Experts of a small language model.
Experts: 12 experts in each of 11 layers, 192 GLU neurons an expert, a softmax router.
Training: a variant of Adam for the experts, 15108 steps.
Below are experts of layer 9 (counted from 0) of a mixture-of-experts language model. Rows are named router (the router's row for the expert), down (a neuron's output weights, with its number) and show model dimensions 240-279. Each number is 128 + 24 x the weight over its row's rms, rounded and kept within 0 to 255. Numbers have three digits each.
Before each expert's rows: "comes before" lists some tokens at least twice as common just after its tokens as in all text. This comes from a sample of Wikipedia text that the model never trained on. Tokens count by the router's weight.

# expert 4
comes before: "|", "-", "=", "The", "In", "On"
router:139135118105111134140141108099113113153165122141094148109114143085129142121129092143103146093120133135123148121088151102
down0:204141142113146141112099137104099149108118162156126147108078152138134134137113139145135182141122154190170115183123162156
down1:163116134157157151090125112159109108127154124123129129076112105156105117160116127092131138142130105136099168183078108183
down2:090143150084136131131089128131107060118094146062103119119086124145155139110165138148108149150137126092144147117117120156
down3:154121139079132144148143129117125130127120138130158139092136143128146128080101122130165124156160161141122081117124131122
down4:113149080100139121153114110100111159131089090104153095143138098097094119105096085116113109128101126139157148124096120131
down5:152102142123142138147116130094132127138132140137153145117148109109127080138112119109115085142164118104128070098130150112
down6:119151108136118125167142117148161121096124177159173157106094133124102084145114125145122112154109115139079085123169163160
down7:100126117103110119128134112114139082094144110168131115120136108125138117147118183147147162098116080139111104169084128127
down8:140129113111099172106104143126167081136137097175147091106152132123115107125124109149112143114142105090123107120181131102
down9:108149122153116125165139128158103095110138081093154122127138109102142152095086094112131148123143122086142134113127163135
down10:160162089128130108097110096149132111157154130094123110106114109129120119111137130076101143171104126125095132125131116172
down11:141127101148149170155120129131139120128134130123145117088149149144136141111121115129117164132141163111094114146113113124
down12:106118145150134132140109052144134154109145123104110125124109093153149140113123130110137132142108156133107183134131117133
down13:093096128142163124133122137097109119163150144106149143141103102126099101157125114129124118109107118131144141092117113128
down14:155146122118124098108175103103134112143099141119108108104131121138116111143117097108129116079102134151123137126124149133
down15:119135124118138122152131116164164159102136160137128122158169133127130114113121101183071094093163131149114147118133121111
down16:146145119128124114166140119137174162128148144089160136092162137133101137109161111116146139138133127107135136124156144123
down17:096139146102093135140145132125123147143069116125133142108138144176136145116106172137104171141141091147140139135130163130
down18:117110141131078157171130155127120130148145129120125098125121151154121162190130167111129092122134093135129141137174112117
down19:155137163138107147116182120095112148127144115119121141124128129108115130103131125117119108140147102186115149126138135099
down20:113093109138142113136120084158114145136097126107126132183111131143151129134126142129160132117114105112145143136130113132
down21:100140112115093180121124132123136180120127127130152120091126150148146138142116166128122146141150127115108109135132159133
down22:135129128139110127122106116137165116127135112157130126140088147121138184088114119156131109128126107097115074133133121116
down23:108120125142150153192117140116177082096140131070151119104094172132105129180153126115137109134136120184120122137095144134
down24:162074119159102144122123115119152131109152149149160142218113136122109131141101136124147126120121113128104143127123189107
down25:142111128140083094128162154136097151162131084113117127161116152152128100091134108103138121125149133100147093147101083133
down26:175131130137155162125124100134167124135158112139107079149149150141124123141097135143099124140119116162115107145109132113
down27:111162150155113098139111155102138144108115133115168113127115153157121099140148130131111121131146148130112143114142198170
down28:120154145129091081083120113126141134126120139156115138155110130124074126105115132107127132143144141098093104124115071091
down29:124165153151117077075157177126130130119120085109126161146131086160096107146110136113161119152152110136134130116109153131
down30:134120129181107127138129104143120119126114151127105115117139090129087115131103140123156102133166118103122158112149140136
down31:132111106109129101117181163151112108091155122158131121117121097091168112100124157133142156141119153113114172149152129118
down32:126066098122129179147176176107161153106130139098135107115159115141142072128115137146183105148126123078109119120151139079
down33:099104129136123144134163141125158139079129119144151079117141098134126127131114094115128083101100143108113101125123108078
down34:119169140117150158111127140152139160144132098101120100125110108154162112106145132143108129174105117125124115141104129129
down35:159172108126138113078074130121149113125136142122125129113097140145131092135177144113104126128122129119096150096172118155
down36:148092146095141142119135137109134122153160128159127105145136155143136145126132124118083090121126098125107089126132131104
down37:113144143119126138136138122106088134128151147117119111102105148135135143162104168095155141142114158140123096090137172170
down38:117126135114124087116098083152147134115113098115103093082121130145141139149171124146168159105124129131143136133099100104
down39:149123135144111128162140150108114143126142148130121141129145116138105107119161130124142135118139124154116128137142132127
down40:161125131132098151098147086142147189133098104149128119117151112130122161123101114157123138154165133129133097162104116123
down41:146144158133175090124114140125081103136139103130084146108168145119186145135118133145158145137156173123185141110112110140
down42:096128065121123110164116152142095122123158171161117112134123106090121108118161104109116155113118122072160119160145141102
down43:126135140144148123118093111166110146141088154081111159124131137145127199167116155077101107135144130143150135114120115137
down44:132110134130135129116126133126176128108142186145132149114145090123139105143116097148181140112108111164118143122167137116
down45:118106158100145127144128166112152091155079095101088145107132133089104109131153162115100081138153129107099151137145162100
down46:118172119162135114081140187128140144090114144156117141134119105111084118120117158130140158161105145093164109154110119129
down47:122117149102140126159125111100176129129128128149105069108108133110115105152135156125107151113142128152104093169098140065

# expert 10
comes before: ",", "\n\n", " The", " He", " In", " It"
router:133094135119109123133110117144135122122150147145156119107162122142128100098129104134117146134118155119158130054136126120
down0:172135095136123117110134145142114160145102102138140124156112126095143154112148147145114149150126091117173121162095133132
down1:105137128129113111119120126132143151158147112174136128115172080129112151148105060119088128108124150159107131108135145127
down2:084149144103123061101159116095133076123126154109139087131102136137132109149147119088139120136117143102119098119111087179
down3:133110102102151182164172105155129106121139148105163145086109115132136125078171131151154121137144130162071107114139132157
down4:098137104099159109155116117116122107129142115117142167105155094100146089135111128114102102130166157143133118121135135138
down5:147099132134132129144113108108116124096148108108139140122159121127089071129104100090129140124121122108130121107102149119
down6:169153139131110114157135116103149142117125144164102116140107155121073092158119113151128102161115127163116116108138148140
down7:110125126110109139127141094104140111158142142124156102126141116128151100174110164150124075136142126149069123125151130118
down8:155112120127127160130156099155122107141097149132157107125119148120132105189157141104115174156138105099109129128133135111
down9:090163138124099119137105159098082115134102111116113146135110121113146173149117145130124155106132168100077169095152141128
down10:120110122094131136144130150140145165141161123092160133079135081137147146115133105122166151144140126124131114104147102137
down11:131100107159139158138110111128154154132146143131149084102125146108135130126122083108136146162079144115103149116166119126
down12:131130149142126104172098112137123159101161095103118143118106088105140130130132148153117142137125116109170135118139085098
down13:100128138149132116132179082145132142160137110127154144155139116160136114117112118125167102126124100084103116091109152131
down14:144123124140164103111157077154139145110136160116068120131122165136114134150107132122115123108123095124158165124107103072
down15:110133126098163134109147135130187152143089180142124144124123133119138132163155122164118104067203138183118153168106127112
down16:120163105166122123123151110164166122149140114140125094094152100131139098151180130112121117121091138101114112118166126112
down17:148141101072109159130143139120133122116096123120153132142131117138115144150132152158110123136125130154151129159183130144
down18:129113160161073112141148142164161115140129131142135116118160116121094182143129159151146104125142106105104108147199091112
down19:164154133135175111165128107122135122110150075159111096072112162114166120130116123136115127124171113156121150131099100118
down20:125095131153158163119121113161126096090092139128145167138143145143145119117137140094128113153122102105140140118101130145
down21:127139111127096144144119162101167167181166107137130132088133117112134145174103147164129122125128119130132128130159126124
down22:124121085196123140116063110154127103126102114160144136125126121139098166091121098116136074121128101094111134124163102167
down23:121137109111084095158169127129174148157195078117192087122125122109120115156128123121139139192150134162125115107124135131
down24:124119124124156095109129109129152122147127103162151174169129108124102127120102131077145099160142097147134146119126153151
down25:140126140111109157079174128117150128174102144142150142183108094129171126112124142139136120129153127116124135140138135112
down26:161097138175131127128169113140164143130083120132085106114141135135098098096119103135108121117074122131125121186112129152
down27:099159119176183130135126194134134094121167143090106116148085136132142116136159118173116129103134135124162153124126177142
down28:121113137100103156118135129117118130132120145149116128148134119140051128142098123140177126150115117149126110094128103102
down29:116123128137126073106140134119137142167116114164107119140138124146117123183141110138092151148078090094105116110158175155
down30:117145139123136132152119156126104146126123120127139129132150117120143132152123152130146121119138150127139123145122116133
down31:146144110143113121083095102141109102107164114113121082108108106119118134094143104139135180166118099173106131133142133108
down32:137109135088169159132136143096139074082165151103137126131109100115146126127132105121118107150147121130095106174098155121
down33:106127145135119140126122128136118161102103136103132117162142103154120120101123090097135103115107162118129122115128096124
down34:139127103095169146130099090105148121108115145114144131130111134137123107133118099136111121186095134128167134124104132155
down35:135132151098155103128112175155151197124113140134075131115092101138152112154166151157129130099146124138127124096163141130
down36:131103133116139145088124118099124107133107162141135093148122161171122137112116141143133093124099138136111108081102113126
down37:088093170104163148115129126119101114161125165139128080133132144140098131149156150128134149146144124147153100116134132131
down38:157127125126122120110129112176135133106115099129128135103134109140145119157160156146176147142112088131151149079107110096
down39:127133122132127136131133150127135148146112138148125123145146145124116155124110139127130125135170123145151101109121158117
down40:128130126145086177148089066135136153135110170183111121101160123131156150155121132112140173134127078140174102118089134097
down41:169125104156128133142131104123110178148128102130129133111182133084140145122112114125132108164115132109166128140136122137
down42:161164096132129111121148141146103148115152138119165131088079120167140111094162098125125139150098103088102150137137110101
down43:138133122136137135121116133146120123167121155143133144151163142152098203165096105117118104123168150130188111125143127118
down44:125106131154125124129099145067168125143159185164119097143140100153168112139131095116113091135126153142091129162142141113
down45:110111157142119111153177088133141110173139111092137098115120135108134132077148120116106160123116113112067153085160125122
down46:094105120135132135096102179158171141101122153125158117114071119128166148171106108150182120164147111131142108117122092138
down47:095113132158148122155172148089181167138178135125126131094105118103149095165147130125127112183167144091113123187158129107

# expert 3
comes before: "=", "\n\n", ")", " The", " which", " as"
router:113102119175132156094151123119123122093155133132117115139141129070120132113156110122148133124135115087155136118214144184
down0:148093133152126124136100132096125131146127126134121133095108134119127133094105153107115111126150143172168108178097218146
down1:111131173136146111087121148148136134122138157141145095143147119160119139128068138133144110120148127149087113120109151134
down2:123167140103126125129130151109157111148091162151121087150087113138125128112128190145138114123102102131127128106112095126
down3:173137081058151119167112158148119096134121154124143106092127141122144132099155137139143126141115109136103121108150137120
down4:127114076107156077158133117106112158092113082132154112167133146074115108090062114131090142087157126127088113145116115145
down5:122138128150088123142113104098148087081123119085122166116170151108140112135132112126121084123154105101151106081165102128
down6:113118116081108125123103070166140129121118127142152151093088161093132080132095138137126107143103139120082087139182133133
down7:071153111119088125140112121110118083146105129169112112106141108119128122189154164144127155114101085149083092160135123145
down8:158120116133153158110098146100161123115165123126166101128108107123105113121135120131130142126153091095126119108140122130
down9:132166119171142116104154139104083106119135115218126108091099125096101149126079111097096076113139148114135183149172118167
down10:112149115101147102108132085149121110188189122124164110145117106139116132118131119096092134129117114143119120150123122138
down11:101095112173151170107106107133161100114129166138116125120144135081123143122094095137173155118127140147160146140097095135
down12:102062119162117121177084129110122168110128105107138161159135094115167091163122114130104130128118118168141139115153093160
down13:092121125150126117124162098141124118120161076166123160141146112144130092141128134127128119108163160094135135101101120116
down14:182176094110135106083151151119146127104141109126113107149116162125140130147113118151121127114096146136156106119094154117
down15:160112128115129135144130155124128180135124158137091080104159144131090106138119116100093119064157133110089140147090129093
down16:164163124146116132118156152143100108161132099110159120131154121079105140115121129133162090149094110114148150137173095109
down17:133086129103141126168086148129135165133088144139153180148154133142167118166154124172129096133123105160156145091143128145
down18:134133132155084120150134117124096098157154105162148100128157143136084164152090150150103131127121109119142112125154137132
down19:150124096100164119137122078159139154122143141132102115123095148135118126130176140106106113130163104157092144161143136133
down20:142124108150088139139151124134121127117117145171147106120132149119150153145153149160170142161124151117141130108119118151
down21:110122132141141186128143138128163129115104131098137103130121088121133132137153183133149151151135092122148121143144104145
down22:137115088130119124134101091167106123166111106115119162104080132140178144106120149107114103126174119115113179120128128152
down23:090134132089104121155138123099160138141129095171127118159122154179134135113124103133114116131129107154145122131089129120
down24:138099136143112144158140125126159101102107128109118150150124130131145119081137130121135141120130126106154109136138136139
down25:137096143162121145146135165129140106191133131136123140160141142135099139109118154165171089130156066102114136118142134126
down26:104121108137132176142129116127132151120104125114128083146145144111094095116121111141124141130150101118154085114099151131
down27:109132184169152146135114140129080141106143143104086094175119152145121126135177094113116085128158138125146164098156142085
down28:103121169129117125115162086131124146156161170148090174129126110136077129136134096149164148133098151111152118169106089169
down29:113131143103155121131137150132136129130130097135134061134113136133102147170118111142124162111110108110136129094183159146
down30:117153157176136115113137116132113114167116107093148148135148107142144117148142136143184108126127131133105129138129125123
down31:097082134169144111076078141114100096144163109160183102094134114119164132135106123091100163107078147141115154145113136120
down32:153094135109094116150165111132139134071108144123119130126089106106118116123123116123143094151118117128148092099166157096
down33:164111141105102121118153113161138128124122158118124132114140113145116149106146095098132127092103140114086112109143138145
down34:119112137107189157114111083138146148121149097097091125177131146108170131110098139104098140148131128142112127147103147121
down35:182158127108175172086129132141179137111133154109112143137088177125150123138154168151110123112083114125145173094166120129
down36:123117127118096130131105150108109153145107128128091116148144148177121144138119146115124117142134111116107120139121123128
down37:115175107141164152145107155101105093159127102128125076138123164180086136125172165123125147173137138134100113150163141153
down38:128119166144142133103121087184102097125139091134131108108132127124161098152119176146126115104077107109146185118100093139
down39:125127143141151115149152158099107136135151114137143119136125132111117142142121135132134107147121167117122125137135141121
down40:124135117119112155105153049141146162151084118152145141114145147124149140134115122153129110170174094117121085141126126170
down41:173136105098146112134114164148096128156165113131122162128188112138161177144131110145133130152110117130138134137197143119
down42:093126082134183146136097094149119147122131154107123143122124150085160121111173152110180144112157115115135126146092122110
down43:115102109146134138134085117161145109096072144112096148161131110141105198097140137112129098148161147085124115098110132098
down44:092097088171110142129125146078138117089155113155107139119125065151152102164067119094108144126147109122115129112154126141
down45:110106148131127151128136128116154105124152128143111141120126163170147076099121137071139145102150102114065081126152140070
down46:145140092110114136103127171152134145096096138130098097148113112135079149100095124184191123154133141112127099080129143132
down47:089157137130128126175177180122153134132119133150139131153087129134130102117152127119088131106098092115075133144149128116